From a checkpoint of a small mixture-of-experts model trained on Wikipedia: 12 layers, 67.6M parameters.
Below are experts of layer 9 (counted from 0) of a mixture-of-experts language model. Rows are named router (the router's row for the expert), gate (a neuron's input weights, with its number), up (a neuron's input weights, with its number) and show model dimensions 0-191. Each number is 128 + 32 x the weight over its row's rms, rounded and kept within 0 to 255. Numbers have three digits each.
Before each expert's rows: a language model's description of what the expert responds to; "gets" lists some tokens that make up at least twice as much of what it gets as of all text. This comes from a sample of Wikipedia text that the model never trained on. Tokens count by the router's weight.

# expert 17
What it handles: Ordinals and adjectives. Adjectives and ordinals after the or his, such as first, second, former, original, United, American, and word-final pieces of place names.
gets: " an", " first", " United", " 1", " second", " former"
router:142156170106152153099084101148113136157137101174140065121147145114155106147115085160158136137151147136147139097091094106148096082150122108095103096129141130141098178092143170145144089073156177129136126131146123144157136117121128129119121103148108103140128172182053137131172146128130153069207147145090081149176112153093167143112080122100105152096134150090149120138085155160101126122107005084154181097045153120134115094127161140123088211159101109141209133144187094145151147100125156127145116111041128149130101136184125144144091106199128162170176157083194089090158152141102144112
gate1:078117132141124102111129113074117148227142135092129105177145185146132154062162159214105135117164137156124129119101132102158107081097143125146132110139115113082089142127194147123108109098097155130140103165199111147156142101140115120132199073177147089158168109107097116165168068148112142117144116131168134135176089143109149140138143151123171143134112114155085116133162124117150090104146084093079067118134139137177102197183174189078136154089167154105176097134131078113196115160141109103166229074153114165182122150119119119145187124170113148087162092148120147101146085118160113113
up1:174155085088156129135074126107133126139109106148181179146126140164147086173145103179087123126181063148158120092135118092115158126150135112133109140119154200115096111113099186155147125163093155161155134150068171128121090160161028148135128113175174107174170116107138148128098168127140116160117164070112130143142128124136124090093127132146110106136122189091163156102079112147131123184160101128112181185171150131129076189145165102098191074174143104109148099194113117228114137082098194187154118118127129170093102074162170116135100158102135113141094170123161110133107104093142153092

# expert 29
What it handles: Commas ending words. Commas attached to word ends in place names and lists, such as Carolina, or 1944, plus list dashes and table pipes.
gets: ",", "-", "s,", "),", "e,", "==="
router:152151122083153141097089104193078146170088082132142156128171144112145115099158174161127124112107125154110142095120102114138182114142138091159189179141149186147107129137107148100146185086071109141157148140141126100120103109115168152159100086140118103155113129100079043137121151170139125086102152120153057077233163163096066194112181122126112149129113137133148073128082158089096154087122091134163167177091075109163120100097125112143110194159133123085140127101158116125137152156125112123123116144157130118051152165077098052154106112124164127149165108190097099127143125133216141113
gate1:102111129075124104114169154186081122121138157124125154127083169113109152108121149154122081126171093118081122154112129090150187134125169129123145047135176115178105068145140076104143103110143156091117112147188111173106115082105142094154231165116149147130131111141114096130101141065158115120102096184110116101066088135080175081142157086077066182156146117133122081186108152149069139162139119155156106154099107138118175117113136111159069129137114150195125134146122097152156098138145127109082105123116152106072124083083161118158184144105216122125108121152105141169151164168045152095
up1:083152130181110117149098100126107129087112169140114112091217136156144151140131100139154148152132182158150128121107159122092125153140109083123088198120073129107085169137140205186120186146143108111199125104119171088110172128113161197130140137089121102201173114137085106104099127136116179128118119069127104123130158105172045123071130150130159108138072179130129179109118088095115110143066172126097148164149130120154112121079126164126133179082134145108127129120125100115150108132101144096133094157151107160158123179125078077119055150067040089155170097089125135065137121081126128114

# expert 20
What it handles: Conjunctions and line breaks. Coordinating and contrast words joining phrases, such as and, or, but, However, though, plus line breaks ending infobox and list entries.
gets: " and", "\n", " or", " but", " ", " &"
router:125140152104141142114125099141137074138094168128144062131165107098157212119176103129119109072141140155099145118111137098147163179154123130071155173144118125091130133127170177104127156123087081152076172082163089120156100116115163149138074116166150165102131115140132135112163181136134096103175132084169103187101102130088083136099074108113102123101157083070139149129089155172128146104094122053124134082108076118140094180094200144114107126121082123122132138026151141110139105174150036109140146090141182099103139166097114187153111099103091198100141116115086114096128128188122170118
gate0:167148117132100131131116126117164071171090076095119137165105137110131123116184105083109100122100082174173155188119133124075168120096126147181113150139109173136152076095113089142132157135116164139185119077117102111144181157143173110155156163156174148133109185161223109103114116113150121146127148115146200158105080165148174173104172151137132102168070132101126034132142096139168120150143158113123145061124124108109125088181198130129082148142152165145143153092156141124177101121150133172137121123079093144143124189129056179137211095076149155085110159109164120160153130134138146081
up0:071165084118165089178154122136095131113134142157118139131216157133042159069128165177164110181135141109114127147082176123148181076110144187148121130085138164153112048142123147155172144159180110149082173081078134128169169161154159125148081118118108126068141132093081136087106101128108164149088097125121121136139119135188139144172175108085099147142163193097118096118104120108124156128147138126190126141111063104122122156112132077135051100164150174177170129109167087062130153112108143171088174141096106115154070122190122165118114104116170147116141156105092167115126119128149142152

# expert 14
What it handles: Of, with, -ing verbs. The preposition of after words like part, one or due, plus with and -ing or linking verbs such as using, including, featuring, providing.
gets: " of", " with", " on", "3", "ing", "4"
router:170142115214118112094070101151105156162120155140135164142190161106105192087148071137129110147064108158092021091098087136146097122163116122107121136149181133148085146120141143142141214118070130143117123137141183139168098138103153124137086106147102136066110108132144143159155144150122111135109135120115138095128096099111194163112173108095118167105180084089107081156106131175192135124124127137145084070160157112104105150086088185107103189165180112093152141077132092133112144147168148134174084107126198174111146123163100117104099114080094129100135154177094088122161130134086172103
gate2:176158134096123128147107094152154129134137126087168096106128089086094099117091104093172122175088087142138101195119181152136159135104126122171123137094090155132182183081060130085141140099115105191167126116109132121151230115134064127107119154189137113107171135159148115134122154136170153110208130130118164055099100190208149118105175145104179146138198143158088138136106134129167114136145138135136136129090132133138156134215158147118167086124090142122118133088202152127082118128115159145144149132163141129178091140105084110157159156117129107032143111078117179138107146145095092140
up2:134152130117091102103153132121161151084099153110141169181115151104101104140108094184128099154101111167204156146111090094159099139153153101121139121090195123052099098127134155120091157094109100099134112136156112116055209118129096179100090103163185057130164070130113124122131118136125159133139150156101108052115123099161146104127109076177140106154116144168110129128095099132140130127151164106131134097125153183102172142134134154028098174067138114111171182140133085169195100131133090176151104156117115138105133091116158131154114137105141117124152156120116127142147207054223080173

# expert 2
What it handles: Modals and infinitive to. Modal verbs and infinitive to before a verb, such as can, will, would, may, to; also Preceded/Succeeded and ==See also headings.
gets: " to", " would", " can", " will", " may", "G"
router:072118123144135143155138128202129113140136068120135111136073110125158107111179078161164115145146154146097183097112067165144150061078124111084055121150163109159118155169164137112168126088126058149177095070133075116158098104101156157118107094128131108163112085112059164118183153164151138113122107153138093098205135160115125053091129109102102095117148206102168138138123116154087121179141095181134168099153145204111131121133084104097178086130158130156092158153180166150126079162174158123179098103107166147173142142163114145134130095090102126069147145161114123098091144145133123139
gate2:149152136117109152138188117103145101195113170112128091112155124144054111155088112143173081137105201115096163105088135134156134104101087126154167118083109182135065115143159149142106195114101135117098110159105095116174159139057172084102143120142108127137130159176177083168103124099065202175177149064207103118127112098118108161132132147121140136119090138120126114161119123095148117188112116055085096164159067081118090128131108148125115155103147077185136153151177107133059087115156167168107098123170160103152116115106138124120153147150085054159085101164142148135152172145094127168
up2:079112095090205071141071127112128128041142109185134170105159098105070112122105199092105094094181127116129151108193104082158144150142107120121107143111133081137184131064157115087133120155197109092121130120125129159094137172093109132173134165120125120138181133165134124069159136078147159121129123130091109120173121152102140066132152137140196103158152149113141119133094119126113125169071147202170152198105110163104105163091116147144154164145123138108219114100095150136169151144143164139130117137141140019161121178073118110158177126103083145163099153134140104128163113117144159125

# expert 4
What it handles: Plural and s-endings. Word-final pieces ending in s, such as s, ers, es, and pieces starting with S or opening quotes or parentheses, like "S and (S.
gets: "s", "S", "es", "ers", " \"", "os"
router:163146165083103127094109086181103148108148157125095086127152153117112119095113101147087087143125149159155149128105168092140123107129114121079083151140104151149083179138157174092184169104086128152100146169137151104134110115137102165118128165167125089162089083105051096177137126049144144165135088132204156117119135145182071169101140109099092158109072178089141178163105170143127113144117159181140173128141105096163107152118147086115123113054164135149160170137122149133108080137188063118189106197166136101160115167173119057144123124089051141098138107163113172151078151123102138118
gate1:117104143150084112129119106157162138079135064144052130151131105157124129133167143128137162091135113122139097104148112060134082117114161127140149132137125143163102124116224126117173114062092091164090127147139105130138060113123085170154091186150174125144126136146087157128094139145175138149166185118190116108111098164145103116138149144132180208155165089101118097073148111179157095111101133160119156161190081107153135102153182131078161170096104183119101172063119104128161173093105132153099134106080116120142129173144046151128084124193070166121098149175069125150120096134163094101
up1:113058091178115143118154128052110128124133123125071136142097113156124155085115075147126105125136158084180134119128160133115167135107136125140080106122150115131164139144086144089142167175145129137116122140161141147125094079143133181141157113082097163117100113085164163170114136163166133100186085127143123140160141176125092107071141111094157195166120112152127166125157033194073122095148124135086110097096136151147173063115149054122093134141151182179198136106072134127152136048148123130146070121036186153136114156112117095161130092202078093147081110123125114124111157129145087129

# expert 26
What it handles: Participles and table cells. Table-cell pipes after names, and gerunds or verbs before to or as, such as born, going, giving, saying, went, coming.
gets: " |", "ing", " /", ")", ";", " such"
router:168151047099150135146164111150103160165120175119158069123168103110100123118142136146144110125097103152135150198104073091162144079178093075128170076158138154131083096123159146163133125066143152152137140173167089096079076139097121146129205120101094121144105138097192136165062114132140106183110102122095177115178098141131157145103152101108122111107152064103149162126195139103175145099109132115150098075132181131171136078119114122082121124103140102108149144144150108134093148082180162114110084116142145126159071149094097173111104112109091147088110151102234135135082151162116050116
gate2:098060143143096110157109129175124114159133151115125147131123132121075088138140054140182189066079143162147161050162093147167160139086138096113100108106124115138092176120159139133105152163103091049123154069118182139160173177109184206116104083157136132097073112061143117131218128095143116182080153139113181076180119137153102138126142149101171165091123146065085134104143105158082115137158106174138165153125097158134126114181124189159125087089178139115060093107146113187121126107108119141147146116113109163157092079117155103141146140131120155150106152122138098132138136088132155108
up2:141165117144174130157167151156078099144155155155108145134172180133117111116148162143111133047200111114122084155066161106146153132164076092113151160159155077135182065122133121128186106087139167124174151151209147081107126156212223144072142133109080149170132139160117150088081139145133091081103118122130134141134193063148153103150126149137103137174113127170159098078181171145098153088087139139095101177142094172157142148141061115152120134176102108142135141159141134118129117140098078149083126156126171111153150135131118166138188178131169139160079161120105146155117126091119084142

# expert 9
What it handles: Sentence-final periods. Periods fused to a word's last piece (States., Georgia., er.), closing a sentence, and final cell pipes ending table rows.
gets: ".", " |", "s.", ")", ").", "es."
router:153110139098143169176136104111103146161081166096123105145177095126142129137146158171147104137119111115068167096149122133090111091140102134150192101086167178134117150164154132109169150122083134152147177170120106124184122092145146140217104102131116125106120158056124193178167120148137109132108109146090090106058151150150051140105166123098081137145144127117117105157122144143097130171105070122153156058080195162164136106135207086117120089143063096208146117081157110123085163167101067141127138136153168136145126138127155164169122107099100145106093139196174118135138129173201094124
gate1:151170147152111126114111117090149140107135122089107105107166105100215096085144060153120169122140124107148082089114089118152186093131090116117134115135151153139139123146113117147140154126109164147145103147150184194170152180110123043105135085125135109132200111115091117115121139070137150124087189074084087134198112156115129136112097103122105152092095150119107141098164107089118196095113106083206119168122182129109078167141102164145113180134121145138060178151119128152113147142085035123117038074152155101162105137147091118103164107174145110104163180126158113129173096099131156090
up1:133073125073140132185117086172134115112163126102112160108126157106061152157119143093161169154096143160108128165183158174097096157174172104100142123101101133099120146135162096138124089113115124085126170069115121112144136061128131179100182137077120155172063118146151150104131077166099062167117097147112154118107177084095161106112139095116170209176188087171103138081119138126173092118107101150122143144099146104081181146120103117077133061065104126139149136142144182120117094161135109141137142154139140124051141107110186102080104129121141106143105072142103115127030156110078092154

# expert 6
What it handles: Quantifiers and capitals. Quantity words like many, several, both, all, two, numbers before units, and capital-letter starts of names such as Gr(imsby), C(ore).
gets: " R", " D", " B", " L", " C", " N"
router:063149152171152125150099120083095161148111141108151090144146142150106104120088089098129116131151133156122160121101122129137092089148133135122074172151107165120090147140159142170072117207119162129071143184127094091157141085142142142119106165137139092151101139127125159141168130178158143173120101143152186118154128166101167191092104107125128091107171186107171119138193173130071159105121167165133138210081126164086124200097127212120109167075142148147097130145101176143181135154079165110078104153143158177048147127130116122116108116132044135110167098094117100135124155142101043115
gate0:144094134071135147150123046161117116133082111125166116070109088095121117157160129128129148103167151063134106133159105147140105131156061147094172114103177119113078171124116126141135106146159135083163096127147126152106055104108115158064106120127122111186153123078034139139097157089122094118111139155078137064138160122191133166101134196096105112131130129189181130112095072155110190129108051155109103158105126168144044166140183059124129145155149139083084167109088152109096110142177139117141160138110144089171126107138117132155184120165109165142133181154092158097150099119170142128
up0:126136128098139168121095160146141094097172130112099184106144205170121075197123148077135116078102139166081173187153030095174119098114103194134111128135097144122153139168111107135149117087105142104183180090116163170096112133156122124099122123157143089124106103139171185154109132136089112138099155156199109103158140094099159113107108117088123093168119099127130123099182147157136133133132112136137074117177130111157091132127153137162138167184173107096170128122144146130114128144072125083197106121117126132225126144109066113107138124066120125182138141196195109106154174121182064108

# expert 31
What it handles: Definite article The. The word the or The opening a noun phrase, often sentence-initial after a period, plus His, Its and table pipes.
gets: " the", " The", " |", "The", ":", " Ch"
router:061141176152148145104148088106095080153158080097110082137178162119105094106151165120166099110047106142143171168150154076169181106111132093132146177121078147131090135122160150111158081197096136136159120071150140114112086129129126132154124107124130152136095181135067127148133135082112105070100134146175141137147104137134101070140094138117133101109161139176152088122202147160120106152123072104121134156084131145183088108115089073120058157044102103099147138186167145113053066174149119104186101095159165186110083147145127170098107102108096133132098168110099096145129160120107159121
gate3:115108140104109098178148148142151061117110128096127070075182113123103084110048158115152156109067117190111144135146145135112173096117105108084147081141169135134180109134108069094138152078103145192130117128174134200148114109112116167170119118107070123085128083130111129085053132056060121097126153121181146093115084150119160163131142142146088127143096168079101132147123100155134102104085147111139136083106118134094119119138126140087162126060119164083157163115141087138092169113144105110112184106191073141127176137084081107116117153141145080152127126124201184117086170121116066173
up3:119144151117119163151183163093123135197146114090076154139115100140130108156225096086134141115118164162125125116099141097158108121176168141209069191112087158147113094157083167118109171166074095082130117133125117105101147151157122129128197171122125151179125124124064166142115122149181173174142122093169148168122145110119075083117137101111120093135163079129120175162154129116158200136132142090146153125147165120152105153202157118089135136110099173127096094138122173148132165188114147115116176168161177131136120137068108192161150142071183141180174113157069154092137094120123126170

# expert 3
What it handles: Section and row breaks. Line breaks after headings or paragraph ends, and table cell pipes, plus adverbs and verbs like shortly, just, well, stop.
gets: "\n", " |", " G", " b", " ==", " g"
router:073145163095155141135084164099102147140096176124150149147151112116078142130145154114107097101168157155101137106136128135049145100115104094169180114144148156120133176154159131160173090172122073160141121126116149107087123131141128137147171059103044114087112123106066142000135069166148095131102111159087126097161152150128086199127134149128111099113157147111132181132127126127141158125134144153140152082072076138135124092130169198174094096153156127158068166155154150105096108096116147110151103195140162116158126117191086156103133102125094147101133107144120104114181139149187046099
gate1:138095081149125097121161114158095117107148129139129124164138120106083118148098067175109131112151124106200103162189108156162094105128135158113109129124115160198167184139132141135154133110161121077127138144093131072141104144178136154112150110137154071138152178083152097163153112057107141106087151130140188189179184096108133141088080139140243201134105154123124109157117088096114166137100087124121108084183147092148116097115133135096123189135146127096165129115062114143118119181071076102133139168116150085154115115083122128085111143084116127083114102143117097063149066170138049103
up1:150173147081135139174131149168117124164066170117132156101160086144222119129139140065182148128106186166119110061098122115154126155113113144153148158202155070037112123154125086140148122162085157122101154179088112173091130120133087131132126078167167138118113143132098106135081168134124130141170063166064079089117085138119109113151125169161070070174150102125134117161134150117145110148143205102102127152105101126097129154149130095141139124081166126147135163149144141143120118055195217145136079108098155118142147199095135151164135125125125144105122111145141167111120134103187184123

# expert 30
What it handles: Line breaks, on, for. Line breaks ending table rows and before headings, plus prepositions on and for, as in on social media, on stage, for.
gets: "\n", " for", " on", " On", " of", "On"
router:144141144083160156110123136057173079154174167149143171150168089105150139106122076084107104167141134124089165173156148141140123097157106150080126143137132182125082041168140167171121176089158073129054103159130101103088142113130112144133185075154082125179097110087082118160126151142123101098116137140125091119122183164178141102120171131125107112121159099067102149156134155149170142183120124071134126074136107180155108147125111083254108102171113109134148122033138143144089112143070145121151094076140148157152101139114099157145148096103138124119167146140119080111167109117103142104
gate1:098130156140146143182144067175137088166142114179117130142167138111075130172104053105117103161128116167115148111112113148219134121118106154102164050122117108100138137113141188082140105132129161125169142131128111134148087102177125182124100100154154125137046119168135165124154164128166159138137116140138130109132124208078117097122079131094132162179174137120128115151131114129184140084161105126096167113150104138136075125156114101169101147156158134184162138111135154113140128127111032159107150163100059111067088038099121156077144112095112088066122138126140148098083142078102048092
up1:142125161096142101138182189133077131128129113165187115141069132165152106113132158118185145111159139100144151165132115132117159125160149146123119116098103127158139092114203099171146147097107134140158142130092092128139169077075139100172166159178155106154136108137145059138113099137143119110142160150138085111154108134126160226169115063119159119085088115148088132160115109114153082140123144176140086124110122184149119138121112112122109123149105140125108120157065088103034135169174186083121099202061107161059104092107158136082088113075099069141187118152158111153133152219137108101

# expert 8
What it handles: Article a, line starts. The article a after is, as or with, plus line-opening table pipes, list dashes and heading markers like === or ==P.
gets: " a", "|", "-", " A", "==", " ("
router:196149126087153154075102114074094153063146104095127098154190077114105184120120181152166156138176149115107168115144156214139118083122115130081119166110087174121128082157163160110161147094072125124166174137134111120113085135135151151112103089130123103135115150108074174164162131116156149148113101142185095181171129042121151132175136129124109100122184154122054097165169137162172162146128136138138158105047116106155116096095107133100073202137117122077174142122161168129105068126131061116183148091140123144174136113149107168164101098096177156155132164112126109119150129129127176122
gate1:088098081086116119153138090156143114127085137077160178136113072105128109132144137147168163207084085101154096085138086126134154109164121154157115143174121075122128164133105082200153085122107145136119139153161137068093175078112112081127102131191123170129067152098115129138167142138169212120081154085205139119119111116139076149176114066066142108109073180134116118143122120116140146125180057086129136142138137123100096149098134136127122137125101080135158082129142159100143145117138133149148110172179122079138120175057132138119133111180108137198110135126190141219121100172149100125
up1:110099096063127148168139120170087126128071169122149139119174131135180089168172130174105151191146111119122108087116092121152110110132084111148123126187084085120156187139097054202165130101119113171088107118128132081095151089126150048106131161163131124153109128108128144106190138114140209098114104107144158131117128119149108132141107113060128132043124133179084119113156142159073126153203076105137162132147114097153119129091104137101107131109143095150121086125163168096123155160117181147145094178148114083136132181061118131104136079185115106159100137119196161195121148183175116097

# expert 24
What it handles: Preposition in. The preposition in, and In at sentence starts, after place or event words, plus table line breaks and name starts like Re(eves).
gets: " in", " In", "In", " of", " de", " M"
router:060121144086169143101110078103106099156044138124140114138181141116099169099174162128146123157130127152074146114095135099150193200180109101076086145113171163156146166172147130088080069126069136146061146208140152122072130121119145143107145099132119107133123104143159135123140130158143141087116182132135099099150106146183190112145122107167105113114134092107140081133106162091083118097141183161138161186166147104110135097102086115125112104033163103072105117094163201129129179153089138137078108093141149150172180105183128142097135101087130122115171081167103087134137109154123141127
gate0:175132129161136131174166093120134152156114169121101154139141146170170152150126110123160212166100100132111153155140075144083136169118074064144075101173176144105119111134108132096089130156184109106162140153105130105171102131131127080111107158118102106118096110073146082146120152143146090161159129187117166123168185126132142151135113106161135122058088102080082145057190148101090099131108137159120093109167129116150160095178139106086162152112087092140143183107124117091093152133119103107131120207126217103159132174190123177141099133094169084078117134126095041093147077095088105140
up0:069136148125134127131119071142121142081178150084130106091111080122139103095137191123098076147128173094229100081126162122113108049102158116115107216105104072149106122089163130145143117101149133182117090093122136170110099085159136165101145126109141098134138145101183139127131088152134131122092154111125072149092132106135088086146174145112169143170146123123182147214114105154155116149163126133108201158100083111107112186126145166172056086172130158104094165109093164142107140098173133101101126134120115108140153121126068147176153115108130176143144113098120202128093160113205168093

# expert 28
What it handles: Possessives and adjective endings. Possessive 's and possessive pronouns like his, her, its, their, plus adjective endings such as -ological, -ic and -ian.
gets: "'s", " his", " their", "i", " her", " its"
router:153148176141109124079231089165115129131134152130146108164171107131158134116094077147118081151111144154121179108119100101152087144139101094123169110119153093165078138184093147085165123195068108151167084224075181204119133109132135135108097133137131118140119178139180139169167155131150156112121157139109137127108086132122168125121106108126141169120072082132163096143139165139110156119101116078148107107047163103178137115155073120113135122177081126150143127146142077145115110146166044121184103075154138173138130149055106135101136085121082142122152139088087116069173156099104101101
gate1:077195169190156127094109103144054147160129095141128187122150097116100140118117149124121126109136195112141154064167154128092128048118206101173115061126077148141172148096118150134108136096110162135177147114101147083078146121156122124138127171118089125124155169110125080114133090113147099084133086163115213156122166124133127102167145169180124142115136141131133075106150119161102085161167140160113189135153133064139159144106156155116120122108170138165189066150122145101070159093113117092094136048085104154153115111064118178147139121166195090118148152096138124128089132178131121080
up1:093204124139097132198156134151123130137155110147150122156139132167105132139158092099172094157130103083104089067162076114066136125176097101115104098102142146102140158109087156142131164163107140064175112130177143111160137184163117176165129109117125096183130151095170092166133130173119118124104040066177180159154134101130108147183136109129066110168092195102140094076118125095168092119169103158135126150124179148157114139145176196090136144097076137081084156119164171144116186130182087117096127113145121117102148076131101106062118085107059153133141113134166165110116128135116078107

# expert 18
What it handles: Capital-letter word starts. Initial letters and words in proper names and dates, like P(ardis), North Carolina, New York, F(iddler), plus day numbers in tables.
gets: " F", " W", " P", " New", " St", " T"
router:129121139125132154121089168111134145155155052100152137151190173161085129147143136123185128144143159152163091124113143166166102112144111114137197166151122170134112180133156130110081227186134071154077150096102110189144076112098143130092080156106123108180105084210115086143097159082139154182100129142169094110081082113102089122186131103108133146082068082154141090153152162180096134102117177100156150091146118164137109101095091145092123101172138097066116165155111110136083095154121158123074148118137145119163132071148118133106105125163093124136144067126117079104086156182151148098
gate1:101082123150115123101135102107135120156108127125151110200198161133154132147122132137070159087161173068167170093120155092132181134135086158123176068142111209102165124080075126188075168083112161110146125144177100132104148124093118072153095082080183116114166137062139106148132084119108130167140124104098131137166128083140120146124179161142098095113066113131097157134136069159058123091161186090086104130116130102140062162119134102153076146132103132112124106125147137109135137209162168127091123177121108123162070102183110121117076136113076159117134116153076062149131120128144176113
up1:156099114153103105141146153108169117083162155169136106178202111102119097156130122125150127096147124094122112149136149098131163106106164133139133190142163076138160117135067114183099111124101169130147087181135156109155197164120161147112118099201103167157157161047172154144142081135136140111121094149155165097127095143071148144100152126105090128133157172139164135144127137133048105083120093096100147076099121069115105110140212129158168123151138084083083130155138163158114153123180143150131060143211105163125194102097100101085083154161155075129143112199097129141120148098176162080

# expert 22
What it handles: Subject pronouns. Sentence or clause subjects after a period, comma or "where", such as he, she, it, who, which, There.
gets: " he", " He", " it", " which", " It", " who"
router:154148163137146135089103127146100155133115140112115054130164137111140085099136067129116161155158123140159094109124082122151097094163127096078131102128146126136068127142111156131142120100101123109161109148123077121050157098129139179145071095144124111101203111127188150159177138153125139097107125144095173199069118163190091150132155195128107183179149077133136137094127166097118126207099027176136087087162177108155127139130168075140109098115068112166124105111140091135122085162049072124135115124138142117134194167090138157115103116101120137172151142186113071095146141143084138142
gate1:156066142135089102096119148138152114097067130105128187128169171104143076081135134124138168144068159119076146113136119122119105124187113123108111146156186170113085137113101164149103119131178114090143062158170107103201146196169152120134125100124140168100123179078132182100121104087154099123164084116125095130123083160143105104125137122101152138199157209108122157100079109157154097110097152089086163115149084109111133071183167126115146122077157108128098155093143090150151121126141137092176168126125131162133146063159103086139160152163088096123185222135147120067165174107104170104
up1:066117170093162110124149116195112165150179162099188091181168098149109160098092116136068120131133109130187129096111096164086113100064063141121104163068157102081113139098075056083100094070152231098143168121094128125121083132145073093166152143159123114091150100121081109135102107171141123116095160174107120078153145158188109200182113113135105126121119112141166158113143117080114119151108165120121073163070159169134107172129149115157146160107115116159122114108148112158132081107114106173114150096136171123127140080126169119131131129133179109172084127130123140092162170121195158145

# expert 10
What it handles: Auxiliary and copular verbs. Forms of be and have after a subject pronoun or noun, such as was, is, were, has, became, being.
gets: " was", " is", " were", " are", " be", " has"
router:163120151101167142126131096059145137160120133140150111134183161122087104107138065092179162139136130150115135175128085099168184188143132104095104156134157090134099118132160138129101195219070085137095146083150176143095151136132179139124119161129098139105101125109155124132143138078131139115100143152180164110161155093147068169117149135136124160131158065097143195083133109148109139120125112189153171098175184094095115091101098080210163102161176107107108123167160082126089091148132149107138114122127171203162165154087117175104083116070092082107101113182176096118079132136093144127
gate0:114058100079189116115207194093107107160112131162160147121172144090153169136141139179054164135125100143097149108103142164117117164111150179141139122170148117135118166076150147171125177085104076112126159128120132079115129139112108100099105148117162115107131123148112137132157119145136091077133158130137118141040056104149130151115138184090075179092147087127124128132191102148043157076122112070053134143140130136140171117101123113157142088078136176118213120155073119112131184118186092069129117130117123154143138102112119154112105128146063084143190200148109118141134151121118127132
up0:094084122114143125130161131092138129188087195156155120107107190138084141143124113186111043110053145100118103092098081172096088155118100157085125184162100151117107135117081156106129138126163104044109112122125131096095112149134113150127169149088133139162172141085109146087116110111161106178112122139022158153117121164122135107123109184077149093104123095126123149175153099182140165073130086117076058141158100159114119130138107171169052136166142148125130143134144081145140116088143086085155162086158118156136178175109158118138160115186150091144125153165139147161158156063169083126